{"n_layer": 18, "d_expert": 160, "router_score": "softmax", "normalize_top_k": true, "balance_loss": 0.00127, "shared_expert_gate": true, "norm": "rmsnorm", "norm_eps": 1e-06, "optimizer": "muon", "lr": 0.0145, "grad_clip": 0.5, "train_tokens": 1211000000, "steps": 9240, "dataset": "wikipedia_en"}
Below are experts of layer 3 (counted from 0) of a mixture-of-experts language model. Rows are named router (the router's row for the expert), gate (a neuron's input weights, with its number), up (a neuron's input weights, with its number), down (a neuron's output weights, with its number) and show model dimensions 112-223. Each number is 200 + 30 x the weight over its row's rms, rounded and kept within 0 to 999.
Before each expert's rows: "comes after" lists some tokens at least twice as common just before its tokens as in all text; "mostly gets" lists some tokens that are sent to it at least half of the time. This comes from a sample of Wikipedia text that the model never trained on. Tokens count by the router's weight.

# expert 13
comes after: " the", " of", " and", ":", " a", " de"
mostly gets: " c", " C", " l", " de", " New", " d"
router,177,165,170,171,225,180,190,168,234,217,194,226,216,243,265,193,152,179,177,181,233,183,219,215,211,186,189,222,251,194,220,163,239,203,176,189,211,211,227,218,205,244,173,183,199,232,228,240,213,173,197,230,209,128,156,226,192,227,194,197,204,196,192,196,176,193,182,206,189,242,205,194,184,150,190,198,265,171,233,209,219,203,245,223,211,226,239,226,195,172,201,222,226,200,207,181,197,241,221,218,207,159,192,156,222,161,188,252,163,193,228,191
gate0,242,167,188,182,220,172,195,220,180,219,173,217,178,226,163,212,155,213,200,213,238,222,235,214,254,257,210,186,225,222,256,180,255,190,254,183,249,232,245,203,176,204,186,191,201,207,142,238,201,212,210,183,148,213,200,212,265,212,191,192,198,206,263,210,148,218,167,221,189,220,176,153,151,265,242,132,154,166,218,211,190,204,193,221,184,202,192,231,231,127,180,203,184,268,222,172,214,195,211,211,203,216,241,156,206,209,205,191,152,217,219,158
up0,225,212,220,199,185,178,196,160,246,211,172,187,169,224,218,177,243,207,193,145,192,177,195,226,244,148,197,163,195,260,197,201,202,182,170,145,181,201,192,270,255,237,177,240,150,198,200,251,193,185,228,159,204,189,194,209,185,202,180,168,189,202,244,217,183,155,189,247,178,242,178,172,178,230,213,202,176,193,204,218,216,205,214,171,241,202,233,239,251,222,194,185,162,215,263,215,189,208,206,206,180,169,197,208,200,190,158,210,150,165,217,242
down0,245,207,201,214,174,204,187,249,204,200,177,218,140,201,207,176,197,185,244,225,171,171,162,219,150,217,197,201,174,199,180,215,192,201,200,211,171,194,195,196,204,171,219,207,243,211,173,211,180,268,239,180,222,210,228,204,198,187,179,236,266,236,185,143,244,220,194,248,252,163,180,188,208,218,232,241,194,199,196,247,227,182,169,179,270,187,192,198,218,171,163,200,203,239,223,188,182,214,204,154,221,197,237,230,210,233,189,197,220,188,204,192

# expert 51
comes after: "\n", "-", " a", ":", " T", " t"
mostly gets: " c", " p", " b", " d", " t", " s"
router,175,169,196,186,202,156,218,205,160,201,211,221,196,226,244,283,188,209,191,258,235,222,165,201,179,280,159,196,159,182,227,177,165,209,153,187,206,145,216,151,152,255,159,235,184,202,178,255,224,198,229,169,184,137,248,180,248,181,183,177,196,157,224,203,184,140,201,156,183,243,242,124,126,177,158,148,225,170,206,216,209,156,237,238,251,171,221,196,172,172,212,196,198,148,238,213,219,183,238,204,221,177,209,245,210,183,149,134,203,200,199,157
gate0,190,203,209,187,210,203,165,202,239,166,243,183,218,204,205,257,227,195,190,248,221,234,146,233,212,175,204,159,229,237,155,182,184,178,228,188,246,192,136,196,194,222,157,200,220,156,175,184,219,247,216,167,181,262,172,199,220,248,209,202,233,230,229,243,193,202,201,154,142,274,216,191,199,214,193,177,182,201,242,198,157,290,231,214,226,132,201,184,266,249,220,197,179,252,198,210,215,219,236,210,231,224,197,201,190,241,164,256,202,209,242,218
up0,145,231,186,173,253,251,193,197,215,202,174,173,207,177,237,204,168,170,205,153,198,210,188,235,121,243,190,196,180,224,202,225,205,217,235,186,145,194,248,176,202,200,225,207,204,231,240,189,201,194,183,190,196,248,196,219,184,219,213,232,140,208,249,195,191,222,214,187,151,181,225,169,176,179,209,230,167,180,207,172,164,220,170,213,182,179,159,218,193,159,247,220,174,249,189,222,172,206,219,261,278,208,185,228,189,251,215,209,197,240,233,223
down0,197,193,231,259,255,215,171,141,267,239,199,162,188,198,215,199,154,227,192,143,166,200,267,213,184,215,132,206,200,204,219,183,241,192,196,214,162,194,214,175,148,197,220,191,168,156,208,232,244,151,207,268,244,205,188,194,183,215,177,195,185,199,202,244,195,208,223,228,248,260,173,238,214,221,189,245,190,166,219,183,197,197,181,215,222,269,175,239,223,209,207,193,187,218,206,189,158,149,224,143,177,191,217,220,208,178,203,193,175,173,285,165

# expert 25
comes after: "2", " |", "|", "1", "0", " January"
mostly gets: " week", " Week", " UTC", " Time", " month", " hours"
router,206,198,209,247,223,214,209,254,221,173,253,228,237,226,183,214,246,213,172,228,251,238,253,268,198,207,198,230,192,261,166,210,239,193,208,232,186,238,206,210,242,218,226,173,184,252,230,216,221,221,188,181,254,158,217,233,249,207,169,147,149,148,224,207,176,158,222,212,135,147,161,173,192,188,215,226,190,171,174,223,188,197,199,216,193,127,191,213,182,211,230,176,210,177,201,179,200,220,192,177,205,211,208,156,179,209,235,215,220,206,181,181
gate0,165,195,199,159,155,221,171,189,135,218,198,213,213,194,210,180,169,227,241,198,119,227,223,175,172,210,187,185,178,211,187,161,230,162,147,199,147,153,147,208,205,230,206,201,157,193,191,184,175,197,185,243,224,165,211,204,185,144,156,217,166,123,191,199,135,210,191,194,155,178,201,161,216,234,162,235,255,235,243,271,248,175,215,180,239,240,235,212,205,154,214,208,206,197,189,229,210,233,229,182,232,191,171,205,232,206,200,194,196,156,160,209
up0,164,229,148,154,194,235,160,215,140,201,202,243,169,179,203,211,220,179,220,236,230,133,227,220,168,190,240,197,260,236,232,170,217,190,226,193,191,95,175,214,195,216,168,238,191,152,248,220,199,225,190,211,234,179,205,186,222,167,155,241,250,187,205,194,169,203,217,229,180,205,218,218,206,254,204,170,194,173,236,172,182,190,210,170,199,207,214,248,257,214,228,152,233,193,239,202,222,247,168,210,204,171,213,171,191,187,234,229,242,218,253,187
down0,220,159,195,196,190,234,210,163,182,203,248,190,205,218,239,152,173,173,209,167,153,198,218,222,179,165,241,193,207,176,198,152,183,172,222,192,191,240,234,182,213,180,165,281,191,210,191,166,172,181,186,180,201,198,176,197,182,174,253,159,214,189,238,215,158,240,199,159,151,201,179,212,223,229,169,198,217,163,241,231,205,158,166,139,211,208,202,177,240,199,168,218,158,155,123,222,167,232,233,191,173,219,156,206,157,195,197,202,191,159,205,176

# expert 4
comes after: "\n", ")", "4", "3", "5", "6"
mostly gets: "|", " -", "};", " |", " –", " :"
router,196,159,164,141,161,177,175,226,219,138,213,223,186,158,180,228,205,252,210,188,228,250,204,203,238,223,162,192,209,199,193,250,228,187,182,221,173,195,247,188,176,194,140,262,176,212,170,206,143,156,246,198,187,202,196,176,244,197,143,201,185,153,227,239,214,179,197,213,194,220,208,177,193,183,235,209,218,250,173,220,208,177,158,210,196,185,198,267,210,177,215,232,223,234,238,235,191,257,187,216,208,244,173,216,202,154,160,223,183,147,214,247
gate0,193,239,196,194,206,260,201,239,244,241,223,225,150,203,210,207,176,189,183,211,258,225,222,174,213,161,179,207,189,228,195,182,226,205,248,191,197,205,216,209,171,221,212,192,246,221,198,154,224,213,219,144,240,191,232,254,189,143,174,123,139,204,247,176,204,234,210,201,215,140,205,200,136,194,230,197,185,146,208,229,128,224,175,223,215,183,206,287,201,225,191,184,183,175,249,201,142,204,262,205,117,211,164,203,230,185,231,215,205,178,199,211
up0,215,161,194,146,172,191,231,182,150,181,203,171,223,123,234,211,162,177,216,247,175,152,192,200,179,218,171,167,183,178,135,199,221,161,205,217,209,188,177,177,234,200,189,221,203,179,222,217,180,188,211,264,204,181,208,192,231,158,233,243,194,216,251,185,153,200,208,189,162,243,235,115,209,219,178,199,195,243,170,189,185,206,200,215,201,207,192,146,189,239,224,160,181,252,217,204,152,217,192,257,202,209,208,188,179,210,173,174,166,174,244,259
down0,178,287,189,219,212,211,247,158,209,235,249,221,215,199,211,242,204,163,213,209,242,176,217,138,150,233,177,174,192,165,225,201,234,226,195,201,154,222,166,219,188,220,160,199,170,206,174,207,237,203,186,176,224,161,239,253,213,208,242,144,160,233,188,144,212,196,250,230,208,180,267,194,153,238,208,234,203,185,232,197,247,218,139,195,220,209,221,222,212,161,190,151,201,263,229,187,194,241,210,195,165,212,235,201,250,201,234,209,239,171,182,182

# expert 2
comes after: ".", ",", " was", " he", " and", " He"
mostly gets: " he", " was", " been", " she", " later", " became"
router,245,180,167,240,215,201,205,222,214,197,194,147,188,186,228,196,222,221,165,195,301,229,208,194,252,162,260,175,218,166,206,192,229,148,196,170,186,215,197,196,202,171,188,202,168,256,149,213,192,207,215,173,225,225,226,217,182,145,191,233,200,226,149,191,221,200,224,263,209,189,221,223,242,209,247,191,217,232,199,175,117,216,253,209,165,223,162,196,180,261,181,173,245,237,230,207,230,203,156,231,241,198,216,176,216,202,215,255,198,157,191,194
gate0,205,227,212,200,221,211,192,212,196,220,192,168,244,198,206,214,180,221,136,157,226,238,187,243,144,171,191,205,193,185,199,201,222,198,205,234,238,199,262,212,169,179,220,211,230,221,167,221,230,194,248,159,218,172,213,255,224,190,185,241,229,197,227,239,220,169,242,204,201,205,238,211,269,217,220,151,187,160,231,238,210,202,224,172,179,224,224,224,226,220,168,207,215,226,165,191,207,219,190,221,230,177,235,158,231,204,210,192,186,173,240,209
up0,118,161,197,167,185,215,256,115,200,237,225,167,209,231,213,197,226,154,211,208,128,189,211,213,182,215,195,192,236,145,202,226,177,172,178,181,236,213,201,252,187,199,167,223,174,244,251,164,189,219,153,234,219,192,142,142,174,223,235,190,209,202,218,211,180,181,225,141,192,224,207,215,199,183,287,223,210,220,200,212,196,219,155,250,199,164,208,218,217,150,179,172,229,218,152,219,184,220,213,171,164,242,218,181,228,204,244,200,245,203,234,217
down0,167,185,208,235,173,247,221,146,223,250,177,238,183,174,168,230,189,214,210,152,239,233,179,186,195,182,152,209,195,191,256,247,202,178,219,157,219,251,204,188,168,210,201,264,147,169,168,180,235,212,191,261,168,216,212,166,208,246,223,211,214,166,151,231,187,203,203,248,215,149,242,229,160,245,173,245,252,189,172,173,181,188,141,226,215,197,182,198,215,214,206,259,187,227,180,229,174,169,253,197,178,222,221,211,186,198,198,176,267,154,204,178

# expert 6
comes after: " of", " in", " to", ".", " on", " at"
mostly gets: " South", " North", " south", " north", " River", " Central"
router,200,220,270,224,241,146,174,135,130,249,184,278,228,218,188,196,208,148,165,153,155,132,194,176,253,199,198,191,179,223,163,193,207,208,190,238,165,212,215,227,256,217,182,234,155,172,188,245,172,228,171,253,222,221,189,227,148,233,242,235,172,212,186,169,193,175,206,218,165,182,187,212,214,229,216,236,198,196,220,183,225,150,194,165,204,215,215,206,186,201,185,154,190,221,203,190,235,232,185,242,196,214,189,222,186,159,168,176,148,242,127,248
gate0,270,205,188,191,230,204,209,148,159,179,192,198,200,191,172,148,188,237,178,264,267,194,183,209,177,202,176,166,223,233,215,196,148,218,233,218,161,185,254,172,218,237,209,184,162,160,230,256,148,198,203,212,195,200,185,200,224,258,270,232,195,176,224,188,252,247,167,214,211,213,253,156,187,236,151,199,236,184,177,164,221,190,151,161,220,204,204,222,218,173,248,238,238,167,224,214,207,216,140,203,190,251,161,210,170,188,163,161,209,225,211,214
up0,219,164,184,169,201,164,181,222,191,129,165,170,150,220,175,168,179,224,216,210,206,205,223,241,239,240,180,206,190,204,169,179,213,203,189,226,186,220,226,155,179,151,225,212,182,217,197,237,209,237,181,180,200,227,201,187,218,223,244,254,239,227,183,237,243,192,137,212,215,225,171,211,215,230,177,178,145,215,241,265,224,236,197,157,195,233,186,186,164,221,246,264,157,171,170,167,186,226,213,247,229,226,186,166,214,192,162,208,200,130,130,223
down0,212,161,236,233,224,201,99,213,189,162,196,230,235,156,223,210,221,193,220,163,188,167,232,163,240,211,225,157,174,160,184,213,185,186,236,195,213,158,235,185,211,254,115,147,123,188,203,201,173,202,199,161,199,187,183,182,193,172,181,204,227,126,213,174,192,174,200,179,198,190,192,184,185,151,248,187,203,194,177,190,222,150,215,202,156,219,203,204,211,192,200,181,221,223,246,243,186,230,135,186,217,211,159,254,253,210,191,202,204,268,195,212

# expert 62
comes after: "0", " the", ",", " as", " However", " this"
mostly gets: " that", " which", " this", " when", " where", " while"
router,184,204,244,177,193,210,177,227,209,221,219,173,238,189,198,164,221,197,205,123,189,155,201,182,195,154,225,171,202,197,216,192,240,127,252,198,204,232,209,260,220,179,254,207,199,263,171,192,191,186,221,173,233,242,180,180,164,207,161,183,212,174,172,210,159,231,253,164,208,201,238,226,175,187,248,203,210,185,148,221,230,200,255,235,169,239,221,217,174,219,224,172,265,164,203,213,247,265,198,203,161,223,197,189,250,232,231,220,213,214,172,184
gate0,202,178,250,228,160,252,242,181,184,211,215,200,227,184,243,114,239,208,141,209,166,147,212,186,199,246,211,135,195,156,192,171,217,215,229,210,143,186,181,256,170,182,242,173,200,227,241,184,228,171,176,205,229,174,161,205,155,206,161,220,182,182,226,230,219,182,218,197,177,217,213,195,185,217,227,167,277,210,178,152,260,191,225,205,205,202,232,171,208,223,207,210,170,158,210,231,182,166,170,195,253,205,173,163,213,215,178,154,227,179,187,181
up0,200,206,197,176,184,203,174,223,260,180,236,236,160,181,219,214,237,169,230,259,215,212,223,238,188,219,201,200,172,192,190,198,216,193,210,203,161,265,174,189,239,192,205,207,167,234,141,228,219,222,229,177,225,227,197,237,169,163,152,175,210,249,218,260,187,148,220,245,163,200,163,100,209,100,191,156,180,205,187,217,197,210,193,247,168,172,132,193,210,217,154,262,167,279,214,188,154,235,228,182,231,167,221,261,186,255,164,207,170,186,131,220
down0,211,251,146,265,189,213,208,223,236,185,243,146,236,219,208,208,194,196,189,193,234,194,209,167,153,191,192,218,221,201,200,242,168,208,251,193,158,228,207,155,217,222,215,217,209,168,210,197,194,209,144,189,192,210,199,184,269,159,184,189,220,175,176,170,206,151,184,130,259,187,202,221,193,210,196,183,205,227,236,226,212,192,160,133,180,219,172,179,96,244,261,195,193,168,258,192,190,185,232,193,235,218,194,200,193,205,209,195,213,150,207,199

# expert 34
comes after: " |", " ", " (", "-", "/", " \""
mostly gets: "M", "L", " US", "J", " JPL", "W"
router,170,246,177,233,243,246,234,197,160,257,166,139,174,153,178,217,151,172,154,226,233,216,162,189,224,152,197,241,221,176,192,259,230,206,220,236,180,256,179,199,178,218,194,255,249,191,215,195,189,247,182,205,147,160,209,202,187,180,173,151,194,222,236,163,153,191,208,205,159,172,159,236,141,201,205,152,181,164,199,201,198,210,226,205,210,219,187,207,230,235,195,233,190,171,206,189,178,184,196,154,215,197,146,199,222,204,254,163,180,173,208,208
gate0,209,230,190,157,196,239,226,172,170,264,253,238,142,224,248,239,218,156,197,204,231,224,193,254,247,203,209,292,221,232,251,228,188,184,165,222,204,147,244,217,185,142,230,235,229,143,231,271,198,231,227,187,245,193,229,151,222,173,232,181,202,203,206,198,182,137,181,162,232,241,179,167,175,172,216,175,178,246,178,248,189,247,204,207,169,211,175,212,198,179,224,198,219,139,241,185,197,203,208,237,188,152,199,162,197,227,177,109,211,209,176,187
up0,172,182,216,224,197,182,202,210,164,190,236,234,183,174,174,140,197,180,149,234,168,275,198,202,135,206,227,201,196,171,191,223,227,183,197,204,253,248,180,217,188,215,246,257,284,187,204,210,271,204,206,188,209,241,235,130,212,184,230,147,188,193,185,195,252,174,199,254,240,170,253,225,254,175,205,190,220,208,210,172,193,229,251,260,166,139,200,204,215,175,205,215,144,207,187,196,197,200,225,217,184,207,192,184,200,186,200,200,164,252,226,160
down0,183,162,216,196,191,206,204,191,240,195,171,206,236,179,225,152,187,219,130,124,169,230,234,182,169,184,173,208,220,175,178,188,184,199,234,174,147,228,203,188,203,200,141,195,199,262,237,227,223,203,187,198,203,178,188,208,202,199,205,164,236,222,199,218,204,146,223,209,181,158,215,176,177,232,251,164,228,173,268,154,186,209,195,176,213,206,203,224,222,184,232,140,224,232,216,195,199,193,209,177,219,156,212,202,159,202,167,176,133,250,234,254

# expert 33
comes after: "1", "2", "9", "0", "3", "4"
mostly gets: " JPL", "_{", "idae", "Scientific", " ·", " ISBN"
router,236,213,213,219,180,223,267,205,185,186,267,229,261,221,231,195,168,206,210,226,176,180,196,173,146,279,132,237,154,186,233,215,148,204,160,195,167,191,181,232,196,187,157,161,162,198,199,212,233,199,207,227,174,193,202,180,248,197,216,181,150,200,201,229,193,177,219,146,161,167,220,178,210,209,186,228,225,213,198,239,209,172,140,218,203,222,224,169,191,216,196,181,211,172,226,221,172,181,252,237,187,168,171,284,203,215,257,152,154,212,180,191
gate0,198,189,193,211,180,166,201,151,169,158,201,149,220,235,185,267,160,142,204,156,242,251,201,179,111,204,216,240,219,181,195,226,126,175,182,256,206,206,194,235,183,211,197,207,197,234,222,187,177,225,219,202,204,185,209,197,224,187,231,252,185,159,231,206,135,177,218,165,179,213,224,246,183,190,234,187,203,195,188,224,197,223,172,224,157,217,185,236,240,189,210,189,196,234,206,188,185,132,158,182,198,167,264,206,221,184,205,218,201,212,198,211
up0,189,197,194,223,196,118,159,272,158,169,216,163,193,186,186,176,191,173,171,215,187,201,164,189,200,215,198,220,211,268,178,234,166,225,231,171,199,193,162,222,184,226,226,212,212,212,220,179,184,204,178,190,187,207,217,208,215,212,138,252,181,202,216,184,171,197,208,177,206,230,195,190,140,152,219,235,177,205,246,193,220,197,158,218,230,240,207,154,172,213,189,162,248,196,253,206,138,174,194,189,269,240,191,174,193,168,223,251,218,265,197,203
down0,187,208,236,238,164,211,218,127,221,213,178,196,187,152,208,172,189,179,265,199,194,230,174,206,229,220,228,242,178,144,190,225,229,194,231,186,195,213,208,237,213,214,167,157,206,219,241,189,249,151,185,195,262,207,214,228,186,209,162,158,220,204,165,231,209,153,176,241,143,208,207,241,219,199,183,143,190,186,217,272,191,166,198,269,209,155,219,299,208,168,252,215,242,236,195,295,201,199,265,231,158,198,238,165,191,188,210,176,118,217,184,200

# expert 50
comes after: ",", " and", " he", " which", " He", " it"
mostly gets: " and", " were", " was", " are", " had", " &"
router,190,206,215,162,209,226,216,181,276,223,231,228,220,277,188,198,191,210,217,208,252,187,173,246,217,220,189,213,246,207,218,230,225,172,255,251,251,179,174,186,155,171,208,218,220,208,245,129,210,183,183,140,187,217,168,184,187,192,202,240,212,210,146,192,223,222,246,220,178,185,204,201,224,141,176,237,229,164,199,189,122,202,245,145,229,222,187,229,150,197,156,141,194,204,212,197,208,202,202,234,246,167,226,195,201,186,200,192,191,172,194,202
gate0,180,199,218,228,217,145,221,277,244,195,201,165,181,236,217,207,168,173,192,206,158,150,193,227,160,227,218,169,164,223,196,186,153,200,192,202,190,174,141,203,164,236,236,234,179,186,184,207,231,199,200,146,193,183,147,180,166,177,224,209,176,154,238,210,225,193,194,176,178,184,208,215,271,175,241,156,241,193,210,201,200,191,243,260,210,192,184,165,226,177,176,202,215,165,207,231,224,188,261,155,225,213,233,235,168,242,226,210,246,233,187,209
up0,229,209,208,180,207,173,156,211,168,231,238,155,222,246,156,262,181,217,274,224,168,214,221,212,226,202,155,198,139,223,167,197,173,245,228,221,224,162,190,179,233,176,230,252,206,178,184,254,217,171,206,217,234,210,248,149,212,239,129,239,165,214,198,172,142,171,203,167,181,193,156,217,225,245,225,214,171,199,205,246,176,193,182,225,265,224,192,215,214,207,218,195,211,267,233,185,238,238,135,202,193,181,147,146,182,196,241,275,186,155,158,152
down0,218,217,266,147,168,226,175,195,194,203,201,235,178,241,193,186,202,210,167,159,196,203,228,181,224,190,211,211,170,152,195,186,193,109,190,260,194,217,202,266,241,236,222,149,186,205,150,160,119,197,198,236,181,167,177,195,182,194,251,249,204,188,205,187,213,261,213,190,184,196,202,178,195,255,170,233,200,167,182,212,250,165,211,180,219,224,219,180,196,250,108,267,220,201,109,243,202,189,165,169,222,162,183,180,234,189,176,189,189,157,170,233

# expert 18
comes after: " ", "1", "2", "0", "9", "3"
mostly gets: "5", "6", "4", "3", "7", "8"
router,226,216,180,189,245,236,209,240,143,178,186,138,194,202,190,190,187,242,195,168,246,239,195,184,227,222,231,137,251,208,230,211,205,211,160,211,183,190,168,130,210,197,217,247,175,241,183,140,234,178,143,224,219,212,232,225,169,192,171,190,197,206,198,242,196,240,241,236,239,198,161,181,156,155,206,192,205,184,131,182,182,224,249,222,252,221,212,191,229,209,182,250,259,264,222,224,180,215,148,262,225,196,227,211,155,197,245,204,183,192,204,237
gate0,206,159,198,205,220,252,209,187,203,214,214,128,209,231,202,196,181,196,224,205,215,155,176,192,193,192,208,157,157,228,190,197,208,218,241,274,201,243,168,185,214,105,188,217,146,200,196,200,199,194,246,236,221,172,226,205,169,157,176,188,210,203,179,209,185,217,194,205,190,200,231,214,224,217,181,172,170,169,234,224,248,229,172,195,215,167,155,220,229,210,167,120,204,245,181,189,217,178,167,218,195,228,170,209,201,224,232,193,211,243,193,238
up0,191,249,202,201,211,164,182,176,219,237,186,234,255,186,218,222,228,205,208,224,183,175,228,241,154,220,261,211,258,218,169,162,219,161,176,220,177,228,199,215,242,205,140,246,183,148,220,240,242,215,147,181,189,218,247,228,238,215,182,230,193,232,249,198,322,185,157,240,184,171,178,226,180,235,198,253,209,200,167,205,178,218,181,222,122,190,222,223,209,188,185,304,167,179,192,182,202,213,293,228,230,211,202,205,207,198,198,184,173,188,230,141
down0,245,268,227,195,252,253,213,239,200,236,131,151,199,237,165,219,183,258,221,205,217,205,209,164,237,218,218,219,191,237,215,191,232,227,180,160,167,218,202,149,256,183,175,219,231,186,243,203,195,222,197,182,240,188,219,249,179,124,205,199,216,231,193,218,150,173,190,187,212,224,227,166,181,153,177,176,238,170,168,187,189,164,199,213,198,171,167,236,214,184,160,171,193,196,210,218,158,188,204,176,197,182,216,226,162,209,203,206,208,194,261,240

# expert 0
comes after: "-", "\n", " •", " was", " is", " No"
mostly gets: " joined", " Genus", " Location", " Website", " Born", " founded"
router,257,236,170,220,174,213,248,216,159,264,208,188,199,286,210,245,191,209,185,221,134,182,204,203,226,175,180,189,188,211,257,156,188,158,201,211,189,199,135,153,206,219,120,226,215,239,175,199,205,223,212,237,162,185,226,228,176,160,149,192,158,236,182,160,255,151,232,168,205,190,205,199,176,163,213,192,206,177,215,169,215,205,143,223,199,145,183,180,208,228,237,188,164,196,234,172,204,170,200,249,224,177,158,225,187,214,139,134,222,230,179,203
gate0,231,211,270,212,197,245,154,204,189,226,153,218,215,179,230,224,208,225,198,197,258,183,174,207,195,221,140,250,149,218,206,171,161,209,191,216,204,220,215,182,102,195,161,198,177,171,219,235,163,201,202,214,158,207,197,152,116,196,205,184,231,230,200,191,179,163,206,209,243,193,187,155,202,195,193,173,169,164,234,208,249,226,170,198,150,186,218,151,223,253,243,185,167,197,192,165,175,222,168,184,191,210,195,187,229,196,197,195,178,245,148,210
up0,187,178,179,187,194,167,169,256,195,188,206,232,172,154,176,171,215,230,194,223,186,205,158,198,170,224,221,239,204,179,185,238,227,164,198,158,193,201,201,217,182,169,175,214,177,179,218,219,195,247,177,165,176,196,196,214,225,164,259,211,195,244,277,194,207,206,222,221,293,178,201,212,196,245,157,160,139,180,248,220,258,209,127,154,141,184,197,189,140,176,169,239,198,179,194,188,226,235,251,266,202,196,165,174,187,230,196,192,249,192,208,164
down0,232,197,201,178,190,182,214,225,189,260,177,186,216,223,198,194,246,235,167,160,146,226,153,226,222,207,202,244,217,168,202,198,170,150,160,200,167,184,150,149,170,244,186,182,215,201,255,126,235,160,252,211,179,207,187,169,205,193,172,214,229,184,189,230,200,145,194,223,148,204,182,169,170,202,215,238,217,242,187,193,161,262,195,209,214,166,223,198,204,193,219,219,230,180,243,204,187,176,240,156,178,239,186,231,197,159,189,190,226,175,222,178

# expert 45
comes after: " (", ".", " \"", "-", ":", "|"
mostly gets: " K", " D", " W", " R", " B", " S"
router,215,177,180,208,217,179,180,210,212,215,174,158,180,222,218,226,207,236,175,232,221,238,217,199,206,198,237,152,139,198,152,193,177,210,172,229,200,251,234,150,184,136,160,191,236,229,219,237,125,181,250,203,179,138,196,183,201,190,197,175,212,150,254,191,174,264,165,250,187,158,145,232,153,213,162,162,208,197,164,189,224,158,204,192,211,209,183,215,243,214,211,223,243,199,217,200,209,246,230,191,198,181,237,240,196,214,233,225,208,249,234,205
gate0,202,200,221,212,144,210,189,136,213,226,255,182,236,223,144,223,251,203,221,195,202,196,219,192,165,245,214,256,232,196,247,207,186,194,205,168,249,190,172,198,134,166,255,209,180,145,237,201,200,255,235,232,196,244,162,191,195,204,254,186,245,184,182,220,150,113,176,232,250,230,205,250,186,187,194,217,184,221,167,196,219,233,193,187,213,200,176,179,213,185,202,216,224,181,193,188,159,230,201,229,257,136,186,243,209,220,219,222,236,200,187,149
up0,228,130,178,214,240,204,169,174,205,225,226,152,241,240,149,185,234,171,168,240,168,172,206,182,215,239,228,256,215,248,209,195,168,206,190,213,204,173,185,161,240,241,224,244,190,231,144,195,214,176,243,225,205,213,195,232,159,192,233,187,143,179,160,218,197,163,179,201,183,186,261,254,221,183,176,192,149,171,196,210,222,141,229,211,206,194,167,207,144,139,156,205,194,213,218,207,271,186,182,189,232,198,236,162,179,158,212,245,198,230,196,235
down0,294,172,165,210,214,229,230,221,198,226,150,194,174,220,229,192,182,231,182,196,225,231,144,201,226,199,188,163,161,197,232,164,189,232,281,249,273,237,180,215,242,177,209,226,249,217,198,207,198,196,216,211,234,165,174,244,182,170,170,201,151,243,176,222,229,182,183,200,214,182,177,224,211,204,254,135,251,257,259,258,208,156,185,197,205,199,198,212,157,192,222,217,226,248,142,158,217,183,215,165,246,180,163,205,211,235,250,245,153,195,211,183

# expert 30
comes after: "9", "0", "8", "1", " of", "7"
mostly gets: " most", " some", " more", " many", " these", " several"
router,230,210,214,135,247,213,170,205,226,218,210,238,252,203,180,142,251,247,184,176,199,270,186,157,180,200,255,224,217,209,153,211,193,218,178,230,199,219,198,210,219,204,198,148,184,226,182,199,209,205,150,209,211,268,194,205,165,132,252,222,175,244,188,189,238,196,235,188,158,170,184,201,220,218,206,209,271,201,209,148,202,149,179,202,164,197,213,175,141,148,162,197,215,169,184,219,203,223,210,248,190,201,254,231,218,172,187,208,207,110,192,137
gate0,167,255,139,214,179,163,218,192,238,169,212,175,210,214,203,184,222,178,128,236,196,165,193,186,187,232,242,180,214,224,204,165,169,226,194,215,156,193,182,210,241,207,182,185,249,205,177,255,182,210,182,166,231,215,199,217,215,188,202,220,250,211,210,260,169,244,242,138,179,184,263,228,221,189,193,193,258,125,208,214,179,229,152,207,203,204,248,154,192,180,226,228,182,183,197,210,192,188,189,223,229,214,196,182,154,189,168,181,232,183,171,203
up0,233,221,148,182,162,225,210,184,171,227,264,205,165,186,217,147,259,188,213,188,175,196,191,174,176,195,211,167,231,239,193,167,163,215,179,251,232,203,220,227,253,239,153,215,233,182,281,220,231,169,241,165,236,183,187,237,192,185,211,219,168,150,265,192,150,217,223,201,197,189,240,183,208,268,156,171,201,196,190,221,139,196,201,169,170,210,206,194,185,217,149,171,165,254,206,199,192,195,204,182,224,201,185,218,181,163,215,196,213,237,198,229
down0,207,200,150,204,243,246,200,146,201,218,228,228,246,242,182,204,198,196,204,229,251,146,216,171,153,206,186,183,242,167,170,240,209,192,199,190,194,241,200,177,218,204,203,221,206,155,256,191,156,191,190,220,206,192,241,233,233,226,173,230,290,282,223,191,156,224,177,236,271,262,184,184,195,171,231,154,232,159,205,237,234,193,212,206,167,222,187,165,188,261,209,207,220,176,187,211,195,201,192,250,256,204,198,225,211,188,268,210,213,158,207,207